Experts of a small language model: 144 SwiGLU neurons an expert.
Below are experts of layer 7 (counted from 0) of a mixture-of-experts language model. Rows are named router (the router's row for the expert), gate (a neuron's input weights, with its number), up (a neuron's input weights, with its number), down (a neuron's output weights, with its number) and show model dimensions 160-191. Each number is 128 + 24 x the weight over its row's rms, rounded and kept within 0 to 255. Numbers have three digits each.
Before each expert's rows: a language model's description of what the expert responds to. This comes from a sample of Wikipedia text that the model never trained on.

# expert 23
It responds to: Nouns after possessives such as team, son, brother, victory, and closing parentheses and cells in basketball and sports results tables.
router:106099142127132113149109098122121127161136153107140141111105140113118142144111103107183137144116
gate0:157127120161111089134144158159149076149163127113154184110145111123104117128132125125142088121104
up0:132118119160162138106132117147063130117109090148164109123117172133139143136124134166126169091135
down0:118133116149123106160156102128104117139097122149156083164116131165177121139147173156133112150138
gate1:134128127131132149101110114102117145145096141078121114143088138133090167128115132137153126090159
up1:071127142141093145124119145124110180114103133156095108126138115117126136120128110120123132124129
down1:079120166145129134105114127112150141114172131155115117113167126126153104108118154155125190129137
gate2:129089117147117129097140124143137115162137127117104138120131115136060105128098096097137134137103
up2:093122162143133090163126153088138099123100124097115152121098152089135167104083142090145140058144
down2:131105127150119155104086102158107182081084130134134145130178109125134152151145116131147084148091
gate3:122115138111114123067117128118115130148181134128173149117095137115097106109130133187140141131149
up3:101179161117139104130158133163113181114143136137106107088097158137113139131158117110150126091104
down3:099151123155183107125160157099099125161120118142112075159136158139165141121117136148097127119140
gate4:168138162095112091156142134112147125146169110118116101125103146173189130143122147106123150103095
up4:095146120116137142129147083141152148116152162171125130128154129076157134078105127131138121118086
down4:147095096112123133131117146170120151132124183163121115107126127105087123112134099166175090176126
gate5:119158128136138104121134107117080105101146121109145144105101131163096194174136143154155151119163
up5:176106135112117133137092125166121163130108155149121153130132128124156083123109147108105152164124
down5:125091136143126129169121143120111113135102159151115086056102119129143083108121110108120116102142
gate6:150123123144191144134112142070135134118119116139148126098164094081110107126093147111141126113140
up6:098142099140135155145096109151108068143110102111100116118108126101132146145112169110107143131139
down6:111093135150148131122114137110132176138158134145187121130160126139125100117086129131114094139170
gate7:153153094091161121096128123174125147186132086112128123130087163110093126110154142149153136126104
up7:166130136119081174125085149148129125100120164167137106184147150144124140153164149073085110149084
down7:106112089121145121079127131169126112123109115101119155149145099136141109136190098133179121142090
gate8:117121153097154097108117148136153165122161141135113098120140148117120112157105182084117120120116
up8:144121170080063168145164151110103147120154106113125082093135130126153122090147117132127126112117
down8:134147137080120133130115106160128126154148190134126141112129177107119154146120120150144125123107
gate9:117096128142129191095125128133178131149133100116109107065102129101115101145130142146141165103133
up9:154154133127118111117156155149129151097115143083155123140114103187131088149121126118139102134110
down9:168136161109121146123128120099107149156088172153100103126104109145129103105146152159122101065125
gate10:126142106070148093117118056133130135143150128100168129180117152132135124157092150104172137134108
up10:112105102132108144114117115134146116097117113127095142143146143138119119110145142155133108141090
down10:139094111111129115126119127127123072138121136123101150114154139117150091092137133110076113121137
gate11:134154178166152172106113123112128165144114128134128133115148119131093142142155131159171160078139
up11:113152172153134090128123103111176165156157102136089102083145109100128175166181144132151125107126
down11:128108146127130118169164138112087115101113140153128142141091126172144096139159099134108131121148
gate12:139129121130117148093124099145145126114110133083160110123110117101145123103125150140182124128118
up12:149088116139125138158093121149128095141135122147121147155131123180124163123155154128098105110140
down12:088095105128125148104156107098144175152129086109085138104163152124150096103102106125118111114120
gate13:160102181164100126121152162110141134152177150146066129118132121128139143160114104123129137115170
up13:111133110100165122142159112086134158145151114153072146163091117160115072080136102118115098111115
down13:137123132147123148150139115080126130125091117101153106161083149131096118103126131099092142173130
gate14:145119158141158154129145112135124164154138097155116089127152100124117114152150122171107148124154
up14:145171127140107144125082146146115087147145127123133109141132139093174117189113110125181148125133
down14:110119124128100164129184177126128155139165121118084081138109121091155144141124093133136114115088
gate15:135105117073084080128119115083145132159131141071107181178167178135116118127087118121147177128120
up15:123141144096127086126126132127113120114123154148108172191118123176132126127115161145108128112117
down15:133123121147112117104149160109134117136142153140184140116147156113096122110117147126103114125112
gate16:093152144140132163110142117131163118131121126111123075106135151140111156163139126136117150144121
up16:130132145124118136081122119160142152124125135121133134103111133125130190162110150128121131145105
down16:134120070147105102122127131151125149155144112150163130108120129095180153118144149084116107132151
gate17:124080131135132123130164155074105126123157136126110098128151166134091135132125139121140118134135
up17:138093131141143126150142135106127146145116115137160133126153145156120082107103133118125118148154
down17:187119115141150086174120153089153125104118086129122101146090096123130059108092156152115109138139
gate18:123102098101125134107105122127128159102127168124155148122151138138118093109128094141132179095136
up18:123124110142164150181136140125126115164139081141168100126154142115159100151124144122112117109139
down18:129147136145146139127124122120164128070135122127160134141150088154131111127111147076088176138181

# expert 22
It responds to: Pipe separators and line breaks between table cells, often after country or name cells, e.g. "Denmark (IFPI Danmark) | 2× Platinum".
router:105120134103113122131119153088164129152155154106085131117099169121122123135092134113165159121139
gate0:122116116126156145131115129092122134133114134102126115144113156138139191112140164123180106109147
up0:092120119128146090119099083121124130128095129108136121217166111096131137094130166151133130105152
down0:129199135156138146135136114120137121101152104164151108125098129131113166136121132121118133142134
gate1:131148157119111099117149111102119113098216095121136109140134145151156144125095115090115158157110
up1:080123157131173160132137116193133141173109144151161126123137120109152129169137169158117154121146
down1:146129137111113132158105116103125119163120097142082130095143132114102136120113060114142104124128
gate2:106104118137116115122073122120125112126153123142094126107153130121090139147110147120120144152116
up2:102105103113132063173158154121111133122082116111118145077097108103147083111146144114172165141126
down2:148102159147130096136136125088115119172110164131105194107137092128106132119098172136133111115126
gate3:127143139150128140149141120141107112147148163107154147116092117151120155101103166135142125139148
up3:101108147143127126132148108086092096138143106091147121144135147152113169107089111128111143163158
down3:145123087092121130134112155088178119145185099130106153115128087117063145142131125141094055132134
gate4:130104183120137155142150101107116154113167131126134130111143103145169147115097120133137184164099
up4:122113128110146103169143078083120144162122154131096122157143102130154117132128152111156120162065
down4:097147122138149151141100121136116110122107144116090101146105076139117170135124074138130164130145
gate5:138121112107112115104132139137142107140199104116124124111108125156166144143133103105139096125088
up5:130101119136091170105113146135156137085146117122125134132112149127136166137155128128184100140161
down5:139066110105143133145109108132131123112157145150112133139088115112135157158138139112085130133098
gate6:088177160131112155091114147138108117125099084147130119135153097109090135120083136130132138164082
up6:112107138133159138130148168090086154136157150139142154075094128163147175102097115122103151147127
down6:131137129143153120107137127108176117101127148109168132138111122083132141142132187091127153171108
gate7:165143131142140110096120072143144119120140152086126120160079147167120165157099139097129135103141
up7:133116150120146123100172120137123079100107109111157147157135159126159152157097104120122117139148
down7:154126067118135081173099118132121146127124175126130129111099114130105162099114079142131156117152
gate8:095123106104058166125168143116120109145148114130122109142193130091106154147150132091136099123113
up8:140123137053133101136131099135087105156100161115100150118082118115129093135172104114139113142129
down8:120140114137145123165107150116113140116147145110115105135121150130129138139117160134129063114151
gate9:134121161105159156144115138135102144148130140094129063134072131140132139117134128130130122140111
up9:155134178136077117098103119063115183108144154136136118082094132170162088140108095152119195123080
down9:131116102149110122125156164115119120113124198120137119089155174083125094101141091112115116179098
gate10:131106153113145114131123132137141153166173144125121105114139103087126144169129090099116151140086
up10:133135106141105138126113088111125088084126108129116145094104138173141130107113143116085165104178
down10:117124143119138167126129135147131127137131101138133139131160141090123160136136127106176139154105
gate11:133085116134115130115118186161097109150134132118104100136205110096111091103138145117142093155103
up11:133139139157124140110093135182146105126109099098148141105117128157128105111135110131117135112133
down11:134177148178096119083174121135117112182081100115142123117120147136117183138132147073103116153172
gate12:120163114137074107133161132145078077126138157113141093105124136138139126126103054157115207139185
up12:122100132135097116151135146056083077132097090112157075089073103151150102102132105147114145140177
down12:142147111118162148110150157131132160126159110102141119113112101112137117114081116150130089134081
gate13:091132127114107128149104155125122154120142124105100113072130169112080154120104130102145145171098
up13:093077184124101138136119173089098161112105091124115132099132144097165092075136136126112157136137
down13:136114129163132139120103123160157121128104097102143091171111114094137146108150127143124121136135
gate14:121133133170156144141134161109074080120093094104153073100090132156147113128142123141164153127156
up14:114140109129129111155138130123075086117126121115111159130106166125088101089131120178115118132155
down14:109089134125116168140149158109164129119110147172117130107200112080088124154125131170110071139119
gate15:123105140137133119120115162072095136203088122126122089100139171125154169106125092137139143161132
up15:149103088113118138181134083103121111131125120105156119141128118102144115137126153098132135109131
down15:114120141143090137157144144130131136176127095169124139119109110147153144179121147107147136090136
gate16:156117140115132135121148141130166113115136119123106109129141098109115088117161156139144107118083
up16:116091181155150179104131149132134144122161120146164115114109105104090111125165159126120159113102
down16:112119147097122160119152083160151070120144132108115153122155116134114115144104116132123122119147
gate17:150184115147092116137108130120133103119132105107118114135137145112061138127119164078129143096128
up17:132159124114164089121129109154186176129166134108138137144136107111139178116123105105159135167131
down17:119170138173129127123131133128143134106156108091176176116148134169169161122123114103137123156097
gate18:138111131125170114141104144114097168137112136126106137107116128133113124120131131130177141174108
up18:126127172121114119088143151139159103147129107143120126123115133144161160114132061097125101164115
down18:126160182135147154112160116138160107130136140096140113134124104144101146140106178087116125131111

# expert 40
It responds to: Head nouns and word pieces completing common noun phrases in prose, such as station, pack, friendship, payments, died, broadcast.
router:133116127126109126148111162132160143111148152048136142118094182103094136156102143115146140114146
gate58:137132144145110095116114098113105107164093097141116136143148156084146139109103092077128161145150
up58:074084102134125152167096088171144112103158120115137133142141103149142138109142110148113135145142
down58:105169118121139109112141118131121120131111139165143126138132086136118144131162134133156156191098
gate59:112128091116138149112164129115120090135120160089095094097112107109116124110095131147089083126134
up59:151132162106142106137114074118123116092118142140152138115100112140127133132129110106142158136122
down59:143144135155097133142118108117090139133129129141098124155150158049138131138128173121160134092131
gate60:142145152161163120148106130149177171152108124136120118125153118116110148143106106108175138152129
up60:116123135136153108116088130131131161141103124152135104111122106131111104112126134167149142156142
down60:144131139134134124180118164104098125152126160130124104117124094118153071110104154134141125095123
gate61:112152163104112120109124109140134126139156109094111149136113121132098140180129123101133103127119
up61:167156125165147119106121138122175123110137135105129125089141136169127137118141127172137161146122
down61:145133076117125135133068153161075124133131155148137088127127107145159133126127139123155153127125
gate62:141114171088109134066135149177148114120141143165121119107121112093091139120103158128145169128117
up62:158141099135142108086140145137108125137098115093123108082116115194104088115085107104157150123141
down62:116114176134131085157093151121111123120152160178130160111131132102121080172139125183093137131152
gate63:102168151107141190162102089139160122146133092117126115130142098133141189116103144146135137142142
up63:126113118106174131128152121149125152154120137152093161141124117127115102094183166139103137099129
down63:115095124109122155148143115152121099164140139119137079128116137137131127116142100139093093143098
gate64:099091139064091101130153136115153127138147129159148143149174096155110134130108146111123130159107
up64:123158112102125122164126124127131080089155075146182135129130118170117113164118109121124168121150
down64:146129135175108129124110168147137171101136110125071123103169130153146188125137127097104102148146
gate65:165140117111154084104137096131159127116119125158130101137116145102104123123141153146146125174108
up65:112122103118126126137117132154132124132128116111123120149077130129151152070150081104108123099188
down65:135119137118124162072169125135085125173158116145090129121141132132101131106136105106140134090133
gate66:128171125142146154128120140153110125180149127067161155086128176126102145150100140110190120112125
up66:138133121120167118121187165140143115154130084123170165130143134169122146174077116139098128138134
down66:138116087143087108134130096150111141124106137178128146111157077123139113112171145150155086150138
gate67:118100146117153118151141136170190118144109121086134081125107133132118118107116114156142072105145
up67:174174134108130112108113145147083104091149119106077100122075124122111139101134171146170120147132
down67:128148137154166148124128112117127106113156072114121128116126133129100130138091080153107148106134
gate68:126134165097122123118107113119165086100183128130126135094122147112163158160102119107138107134167
up68:116140100165152084103151107148092097103138151094135134125125133112129098147085137098137086131119
down68:148140137155098119092125120116119136116136125115127144131138160122155099148135134141145088108177
gate69:122153114152134114127101146160132083085130126170107109147136172124126087141135121136142105111108
up69:154132074130124121089129172114107144144111143102075116141098124109095151137129113110160135081146
down69:134122113155119079123127071077089099196144129120154145151119113162100058110113146114111102171119
gate70:119116144104110107155096105130128135139176118114101119111103119105139122127129162089144148122080
up70:151149105082107143161119144148095101118155137111133154142152146144173086114213119090110131084127
down70:081138159103090120098128096143157144087129115133111130125147111101108182135126135120094131147138
gate71:089105087147142134079098153136122141135153167154128167086147146128177162131068134130142133152132
up71:119106181136145156157141132121104131126132147120130113139129075113136153132127120139102107105163
down71:117159097099125092071109136106109119125128117146133109154159152147095143151121120116177112158084
gate72:152151094124118154149132148161111110124132136134118106167162129151148098094100075115097161123133
up72:121142111150087111068099070174112140130123089161121146109099152147133115134125136108128123099132
down72:137124116142187157151107123126086144110147117152162109114077151128113122149103108151127106103139
gate73:118134164117125095090137102131154124117151142135107148114124125145134108128102098160147149087155
up73:136161151138108123137109117098090147094111121164151150075131160137156135123117086121138082127155
down73:117107117130113104134165121119130136132114154106154178129223119130103150116158138128120152125149
gate74:095125121089101094132142100134119147090105115140115153150134125121119150112113162066115086154158
up74:136142186144145126135121130124108133115135125151135088130115120154127141125139124134131134136140
down74:154156127112190130115140086165173175144120094099119050091091155146131091155134157154156155131129
gate75:166137152155121127141133113118145093147174104122175095127093132101120191084144140118103149152125
up75:116174147155152147124128122135117121174117164099092133079127153131126102153164127112121118122141
down75:129147156119114086127135132109106122118124133149162101077119142151145122107113139097133084128106
gate76:114148175127105118078112147101164126133137132133156106103077119145123122148117134113124134121150
up76:122107108077115130129118097130116119171161141132133138115152114122132136126074120132125084138152
down76:157118146120139133089103133151147114147108146110091115141124177163145117100136068173146121128143